Experts of a small language model: 288 ReGLU neurons an expert, a softmax router.
Below are experts of layer 8 (counted from 0) of a mixture-of-experts language model. Rows are named gate (a neuron's input weights, with its number), up (a neuron's input weights, with its number), down (a neuron's output weights, with its number) and show model dimensions 0-223. Each number is 500 + 50 x the weight over its row's rms, rounded and kept within 0 to 999. Numbers have three digits each.
Before each expert's rows: "mostly gets" lists some tokens that are sent to it at least half of the time. This comes from a sample of Wikipedia text that the model never trained on.

# expert 0
mostly gets: " John", " William", " Robert", " James", " Joe", " Michael"
gate0:524518481461514588569437551462452550465610478489469535570492455491524431457490467545475582554485556462423471561469518443583483584561448479541477445448470602486541501532454486497512541406490507619430481506583506472512601502514576494463600505557466443417495441475530491536458474577416515534434475472525519482455463579492393563513501601516553419514608529458597564497548483481456468422462525392439538530505526561451540600451541517438536480487396400452517535489465540491509470632519568465479500568480418526502535465466465587540549506477534502533449555513497543471456564455501500518530530415525550497613415493396493552457494476421572450424498506566422470381627536494518526450471
up0:496523514408493486557520442392470566510483496471529465525445534501496539483506379521485509401491550441527502483467497444487505513508454461472481534495498470497440525493567536552536498510421556512480540501422525546481583371459445507444570499542600529575555532496472515475539596572429536476525573406503449530499452541467521454464404491524503439438545433461422459510534542472610492500536545478528503384493447561516598542541577530451524582528491463465484472415504462562512545454492523397543467489516516521483456501458512539465545556515502539496583551468471541550431494423622498505542497583461521456479516395435443511526393490541475529524600547537534521571407505511488507517484
down0:511503524496542486412504515545454503454418448462452517505531466575578638494505455551420542561418540537463574489554525424436545593585530547560430594485495476344450537525554656548414482451508453424473478548426541475548476581540489417412496508505519500542579525576459458555593471473497502487583471471510556556492392416483407491449454566510473496498408506504383528405555496465499478495562485479527503589562471469395513505587535479518525479592537509524557484588405474451451545483452493462496497528573503426590460538478533448502534522446514570431482481502405553514519498453496560466470460513439533415478449432484483583481427495517408374446551474454518453596479428500491550555449

# expert 1
mostly gets: ".", " N", " .", " USA", " J", " T"
gate1:506570474524450518460480518599544507455476513546457550444485470528492475382501448507517507486608570557525521496519530466507497544528541533503497510484551549449491540524530575515460502463568524509582461507425550462487529495444551484573500554574447509345495514557516480513496571433534589544493505575473455568460499486440514450574481486543490539547452534528520540496522532468486465558526473542534456464604466517500537551433478506537450533553502528461457484510493498494502451532486517453420603468541470455506422421384427503486540501550537513501497519449484510540504520501438550493461515426568618563511495493541425588510642533483503512452541467582531389607509555479564465481446
up1:485486484536523508548519535544535438510429504512490532478534472464470445457545474478460510465510576567502390526551507425541416548513542587463428553538472512542399504436486533501479488559518579514530549510452492531458517578431533448602444554597434535415533562576460558537469502474510597525495512505377458525472467495523535515579552504545519507575423534527478543531510476481489470478455503458433485513639518521377568569421549422389426382537503502544489480483412519564453382558517475517424516600615481479462516434408489489545428430582449520516493465444569388560515494568469602455428478445496605624517529463497498547474547535438514542495474452536569478592447509476569492489422
down1:481567448480540489467457461505458514472530438504470474540483578544463511520539583490506392540458415496545497358506515500437458423446548468489465519461474487514494458461479439510542518458392530576518421426504416491554533634548523519430495584425447508486499596510448501487407519416583565498447498452500493468465437530509469491538450465394490459423429437422506483580504554518451481523547525579530474457474484475577543531562442522518520534482507524506488539525475427513567505487453497553532479488423397476506493489523542435491546410552503502491462470513461514573542480546516460484484470492459416450536464459494552479525453442619379442590532471532415555436483532520574567423533

# expert 2
mostly gets: " York", "ville", "ford", "wood", " Carolina", " Chicago"
gate11:557467514530477471487490500443552605436461477476385467544549407501457497377516547466519559514415482522543531489471541520552471498516379517452468529484451557512496523426535568552485538483479531479513548437548557476493553578495531532414544440383462446476487514527445475382573594499454458480464516379529590430514467579543545611429548506470600452468485512511524479490587599552587495560577555466507445504537541468554465540490508468480523435458447556524451525418510409516545466420528534483505544538438445550467411560638509438500488533606439495449633562473589557518533471439509543543408481557568523568545518514537437495534478491534523474537458556518555574477552526543509413531417
up11:562435468479462459514480526527431464549512477517488457541519622552520440528476529507503531437478458516485350524471543506480582456561484413562540461485534530512415587478396518448537498505467438523465445539520477620465469565525436529460453514523460522494496464511450538500511407501503483543560456419506489505432559462447556462558513500531495547494432618495508443480506497507393374415591483421533547569475446429530635509515509485581563562405466479591433542484562550549558389477522518507500469518421480519601447466448490578498485459550523523413525513488440431484478511485504496523550524506504561587509444480489466613420488533569475486442525488455514385586458481417418552501523
down11:608403559483462601445450538517373419404404559444469457515433438513469576541476573489442519533502573477384510483456499544540508397550436465504425462471494494484532555478437613540533498531454582500478501524506460461482450502512497519513502503471466538432540485421452471429519575513438442502448505471546492448462507472512573511565480451577512589506468529496593525579617499492472517496469557462575586482482505540521429465602550462492502488442503538458536553562501481402459556467370502527515561514522503522490535523486481545412502542485424594561486540536524477537545484471476448641550498495473557537489403513458488406435501465586516514522563513606572481537574531555455546464483

# expert 5
mostly gets: " this", " they", " that", " who", " which", " This"
gate1:522437435485466485523578631506436558524471547487510466453460551513427467466523512518461490494506588476433459547508533506469533458549520500479483457503476436445524422439493470590495582423428582479454607549505550427446419556460503462423509537472498499451462482387500482516480483452467498502477589576475476641532464437465474488508571549520462490498507362485517474548514505604512562475517505538641448499613596500578507501507461542398522502439504535632428448467450455430482505515523535543540580495497493471462484560456552528531465546483542609578509463432463449485549554425617512437439578459474474526465412431500567465534534562465414485473400518518468493437514550550537520527532
up1:558594545447515483470537471575500454475605451451544482589489509519518508449496601469449535545454494552520489476475525506511470529510548488588526460559521487544389444482482406505557412588576462462578584554485435448526577504492540419477474460456480503465475471482525384445494489494573445493551458526476447552434369503547445461478406452487503492471593549539384570442593503457532494554522548581519510494489540470562501431546478490550537501497503455467490545509476601521527493427497603526472470472497483482522469489521511437514531520486461482519490483447511531515481489382560537484505401468443512424466542610469452482494511483475554453396519452456638502686495516435484483501503
down1:493537493477538469519505447447513408530523546474552540555513457506528487535505505542571502558490404484461502508579436471510501529502396536394498528532557453538445492429533412469520424552462548509494421513546513516517517594468557498516557528486554469459480545539513449511458540494468471567561537434515565460523484500518512528525464535450492475454554475470517507491520626538450545520586548505451481514533423572434534514598530527500536512510504547541534480373460401571430577546522567491459503531418523492513545513519501538459379526414474483489512514651453463516511531504556507504568588476517498556567553489593397508435506468526401484449389419450495529529458450446554547540605

# expert 4
mostly gets: "″", "′", "°", " qu", " km", " Location"
gate0:532416474534415486441438517510528548430462499483469518557576544594353466536502589468454542480522471485511462458463550567531491445562489397440427475358567456492432477562497532482523457481438487456557487492547426528643490493593487461465495430441572552570524525498536459562497469534456556512509406509439532482473525497506559636492566472538389483510484494460413450424465535499552485448481500499514488494527441571553607408557469488477520395487529584476516479439539524461519488542501440503435497432490508521472518480536489490537588517491467477476611487469536511568540513479434516663476531461502503444498518513489560438489432491500469552485558454502572446471465482426513522485467
up0:503488476470489391590459545499540528461522599494561543497487451590386483578423446496500577479526581545662548530551462431523487461477472476504432515521548449536469524474561562399560519497477490525446469484467515471520444511457532567577473514509540470519465454480521545503563511498487473519418589490510649438481456442537520517505390526505544586437591552482503406499518468538529486490466470455441496524535541581480555592515551557469410489407538515446496557478487536483467459515473509475532421551444463460536498508449557487462559533602479515560549499570486509510526499483491494579595440541444465525535476393527406477570521490538544486419473493453501524638513534558523515454472
down0:509465472547485443470463400564564455513559510522489464534570495535474455463577526479535436490486442534444533480517462464535527464483446434501464473449449595454392526536505424448561500449449532470443600502546523591560451462563435612464476515489668491479564512516556583516582456563435522571509521448503459534579463517430494572465464477543405483532554566513469548519547490531535484536505492547490362446491508389403654430480446610415547555449558544481530561556428523476440494517482611533390526501546542536405482447402461463497501560614492507524534439495494548523559474478504486500436474572483582549498538535467517494570468528497526520474532492527496547536505540488545502619632

# expert 6
mostly gets: " 2013", " 2012", " 2009", " 2015", " 2014", " 2022"
gate1:524492523520501509510492493571523469532492503457302555566563473506504454438540483512428616411479554444448492515508487388468509429459430425485441600641512437480538476571429480461474436473475553549481426562485505411490461450488456523594429461517589471427535458489453539418590551471436471489546468470544480502386466475510526543476483456564579488453558534491587471506478533506448518563536458523544472492571526505482461512474535500483545444500518514459452530428570505539461605520463576480491501467494521532503523558508520506488526599460484505534523544586516421574477417460599532497429464540595482500481468498564459466591495499551477532561504497554553523584585559490476569459496
up1:481540544539567535424553495544458534475620389587504524472453548522485567506549527556490475461488559414533472463524522483560519402470475460457507475538593375398515425550544539536460515547554514574483493516465488421494493511530523524465530458495421519513419449498419546512496533436518497467525537442502493402511512472453542540508553463459505386482474473438427519530565531570535484447458450508429462478513442579483549523493544465542570501432512483455434463407468486412452514611557550500576520471580449416504521503547449521488510505495439524470446463449529478482521464486589552489487474516476526524529536457566427485584470498493452575564487560442416472544606574528454418565497
down1:504517501441456532486470508590435518479555470472510482477541458492466458451492545535497512623500499493531542423618499476571461556485510559524553626433556462469483441524478480527429495454467539375488415527597480458550509475458573514545438488478438575591461461483486423445529535535489468436538377501548468517528406506555527519474547531461567432542506505444529499465552512519500576458528473524513566560493472536568509417590384482573523471434472499623450508539474552473425589499550536567375616502503515522440549566475435504420540465518451540500526529539443535532467463509498484574453504502537521448462518543568531398562460599560535615456452510548450512427436500519462397527511

# expert 11
mostly gets: " in", " on", " at", " during", " under", " through"
gate1:491525495485488468526506399451546512514486563520477436509465486512510550542549430552515418464497516480531508515568485504546498489555469500443573498420502532516500441513530513604488446605430531475591468470475554444438539471530562465538388558544467404420567383531518516436594512546544504549534508521543492575505518476531541506553469547556498628385491476394534533564461525575481474442558520524435491537522401518461513560526549508448521426504508548516569430549453481546587462553393543539488474509520550479439481526581550508474497480478553496527463463459475468505562545588543518443433496415366562461427549558544466505423477536568519524548513484509498549481571589517485459509521
up1:549462559492411522480450463418446589515526466518447564588533469484541446589549459463530511494417416396444489381531534604497431532438494575556561393470484543419560507512502514575459501552570575513583484507522415411569449412546464480567489513520488581441515569582466424424600463396405539434429495510459502492523463490429508482462497560442503487543445475520494514535521532475457544466562457419477506517510579521443470565540562470491570529587505613512508561522488538520439505564478519512484594464509491575467452520382528509397506471570513488533419588562469444532492489543561504478614490525429518465451479529527527464560530512508405496581500432546594500492417506560514630520481
down1:513546546505428475470451443574566541553458599505600482431524539457486438436578494545524454568498484420485500559604515489507593496499509492457539500476484471500415477535515469454450553475455510554508457568472452521539578579533596526467473468485578496543544471452494583477547448514560562477527430495356574507571467451426532526421530479463598509440504522465520516469541502510469514478522626539531552480423451509558525492508553487489432513582502402504471502515543570524576386616463414531514534501510504460534668518567526413497565494533472580493497451484484469431584470463508531557518536438503546430471481489490538492481406479501505515524487500464489528411523493432515437518537

# expert 10
mostly gets: " as", ",", " including", " called", " became", " against"
gate1:460533340551513437544453501470493500571527595424440515475430566506422477434501423476532435484504545539452501465506416534512450493401530543494365457474468429416511474483470464484464447478455512503531521536527578567494551461504576480468472552546502503481428580488533485495406464479548530469508512511479465558551435507530520486519639458566474559478530457507630403472510487535515501493466624463530554515541504519515584520565519433536535400515540460451531632531508455421508416456516525490494465519515528550535579609465608468524532549597505461556537572444470477448544396541381519415485565487547502510454493528452546571542616512565465510585528484524561450493489454442486541478495
up1:529452576496509485594530384505470481513585537484558610513506502422479501543489463539516575455505498610596463502507479433479531513498542471511552522525439537490495434524476537528539423478403560483485533501564464441497497494561464533459479520564580519453421485459489485519389513461485444445409595537508525467482522576605526469531523479534503533541530484438474454524531601537435463482552507499555495494474483518472508462583490478644530542521454508560476492507463454550511520477510568520518529450494467547511472530567424506498399565457398501473503521331512478536428422427516450503466472566567481555502493513406415603468489553529432344482492532574445459397500504504509435494536
down1:492483616506531570471468472497424498496465524451475498462475440534500529523514499532532511469472405592463476509540557507524535450572507509581516556558525604465653509443514478494410511419540367544584418522507501553505532494428488521507542514559407443482481555499506549623512526459478589547447497496495498469471431432454524584518482454430542490585439486437414562460573506415578600442485499437411466449493518496445501456481540466542526462502492585507540529541428536538424433516552463526445489559496469490574473594469600505382536533546500537473506368492556513476511584633472542484463513555516512616501530474502520403455510452497498543571371498610542482503472489496442433494532

# expert 3
mostly gets: " not", " been", " would", " their", " was", " became"
gate0:524450505519467405410523473427554455520384539533418484493525638525486335571469519468480449545509563527518484530477533514445426510578591528472497506545534495491577500508519544525595587487497599557472503483529480503553557512556519513501549549480492502503532459449459469532536509525534528481488587574491509475501447512490475513536670451442554499482486391469605578446483463426515572486434538556486496434568530557476509576531451522521470439436428523534488531506491444560517491501485500567528523576438544501497507501517494445424515586442452510597487419558510512562556527533614531508454474496480429540466508510516482585478528509513499569576593536526475504532466420562463500530517
up0:565521552528528612444504484523507482557470535546531475510499582471464487542453471475544477502551544626516552543503376575571500566571549492462492535509435483450546508543533557521422648509504479475517533457526458508516430560543576503452444486455520455490396473490572477469543515490510471549482605529416400425504499404381550600555491488552583522484540536443541476517507344541550524493558562539533507437627525507478516529434568495583621470496542463610457471425433524452542550504487497552559585567524487470542656563465497396447534534475513563509504477451450513589565480425461541484453592434537535504558551515570479524526530500437511505371472420485546522431385502472578502522484
down0:532514480513502518514434504479512466503489495437496563497443589544467538538552541519510417450568474559499437506472480507431492468487439392498474452494519508507437478558505537496544463422616466558577436507577503474468485558489582555422430550517447498452511400495596529555502489494518404520541387455530476519534540494518462445457556545525461478483480543493516512478503597562526427565466441436511641487523600461463495547493519548450580418468410525555404517530469473595479465612472499506564552585656492522505513522452547451494606501495503476473485556499478490567476510543554455424496495431518497434356527486429485505548498564464463512522453480426582534538548546432483490543564

# expert 8
mostly gets: "\\", " \\", " comp", " bon", " mis", "rib"
gate0:521510517475505512372480470450499508562502496511470441506376510514374454514457449473519585533541497499498490512411544441441538566490414520527534489474560484496425556526480423485548433467502510471473440467445449529501508596443446491585533511474536504543506468435511591454636436573509454566547458484512587510386594456507487467488412596553575435531518492526556484436491478467535494489524510548535474542560526484476463479520501526464414528447497526466367488481529573613511532566466450451575543536514503496438478524521397587565529525437534428526591519581492407562473477520501460418483483397553568453544505639525549545483441541417500500417474454406563429575408400532516509532498
up0:519582456555537418482510557436491545384564510401602567533489526501515539482497456492412604430511392445553582520534475456567427486433530573436502526479543484625467453604411583401514532443519494477424458466463481463485606495530531552533476478540460557539493488520505559544483539488449530650514484445511559510438478524488490553452492553477510592491578423510613504596476511481545536508483474550520445521558532514427466505505518480489541452495475529496500432506553453591524560443459523525515435457528484562460518530496456533435395421507485515489457392470580484598502546538540468580461524518485455511554492535487443476527444509532531457505449489491576530542454477487538443528470
down0:453513487547553510490642504488566468423603419516497494451476475584552394506478482395398470442477468414515499417414450470455473484429421553403538501444526593502548484498511548500505517403494447481508506491548508463540496521571635519530443536463462374491521471479476501419502469522492534580474449433483494455487440501588486531539390496537540470512561502521516520505432521535429505476559514564471515589509597450508573542328427462488477508509492495477560494485578520452498522514481505500502451501460567502436540424528516516417541466492416444513402509464498515484510552456508519502480476540533494437475477539464485441542498545542462510535487437599470461608460476505556512486559

# expert 9
mostly gets: " Yu", " Ko", "See", " Kh", "ō", " |"
gate1:518440560436578444487469617449534463398563555543540514430542501498501500482577514456449447512540406441515467478462531492553528437413540482568542496528479548440543519555529506488484431368427472537466474545503551501582372447522542534482577463558505476496493507481471559515515445473437591479454440532455456490551512485446516467476402446495537525542484472528516496484485547405522397515461510499423442476534388512577596544569463438520611420498477472578457478495495502511504458564541478532529526488401460457487497507549504561510523533570448467620510574511571522545473550530534477471517505463398571442522518483427535443523373589494458573513517433469520560543443396526530405456519
up1:463476584489536453479495571474467552452473466442518507521556482463387556449407559407439492574456555596631510488576512490527570559510480594442526591432517516471503504519495553426506554478573457486535431533461550477506525488529460548493541625441529599552524472526430496535455512473550498467544427395475532492524462461517496506488567461409532477536553532513515495501427473417586413533456594438509554464458495457456497563490591550482488572499528467528572480550465435481463448507516510562485515550490374401488460427556539558547575522495502555433475522467543447585501496476425533600506396453531499501482397551501388548532484447495536517424531499555471460462530504452476426535416
down1:462574515501468562519519489499557467519496543526521477420528476534468503546385515567553456572577547574468509391473540598554527493475560485444488513440522531468554406525446499460499478512563471433505465497584576456475519470580531478449519542449522482416543485536476482529515547428505436582540544467563452422537454472499616485481516517508497525546429546463526505423474501463453459552377503443405529431453517588451470537520537456508538486459551437490413498454460463475519543435482489531470564506431365522438509499471445516486516430598552475449498388457552546467439405474468499509404463491478496565482580495538517510464510587592496515452573449480522479483504451494514559584518

# expert 7
mostly gets: " Mid", " guitar", " war", " military", " story", " red"
gate0:535542436500544531527462435494557475486545530517519466485495567516543504526395356473474486509540465455467377530551426461457444464470471494500530451531510423430437472420544479488456475449488481505559438457460390503414411523476561565591492467468480437629554466462537463414521579463457437568463465469617530432480501465440444397423525514470509585492503503498388550504453374465503408504565528507484456455482542531493488556483500527449388546490506491547475562551439586514588484478452537515575491528464530513495539428548557468538529499456539478432425644482581535589530408503518531458527460492432439466520455464521589532450521500531511472612502480454428487423450509486492434555513
up0:506458522521509571549394423548490435523475454509480496547451529487407458459526516454496523591454460464494462400562385467499620521454463548574592514517491452552495470551520508523454478533475486473427563453535554495497433380508619380483571445551584485474501539582540406506556510487496571532446489543516450502515520505533558500558482428471432385504459458536488498517547548568533591428557546523462468448531578521489487410475519472513451461464592517439527460431504535464489478494501580589496437380422510588550454554479507587460493524495466457559433507484478467441462479520491459424455411453387457471529603625557562431398547486514442448514540610570381452421497551474504528431547
down0:460511570462436512551497427461385467486527568568454523499554472484423472490491396451540407574540451457451534529556437541540486582517437440461528508622474474492467534446493429534505591502426486534397454463558530423484433478536546451526544556506557543547546540521481499487541598566474466385518516469478586535452557508530480516517595415448474461525426498492549523459517535597413577486519561582540398423480462564437450575484533523505433466424423525492478492523478442521464521508504480455463543457521591536410498492529451455464534520516574501526491417517464481478505506483528553508519545468477537453626585593523433473538592570512535479555498544495545498513466533481487550494524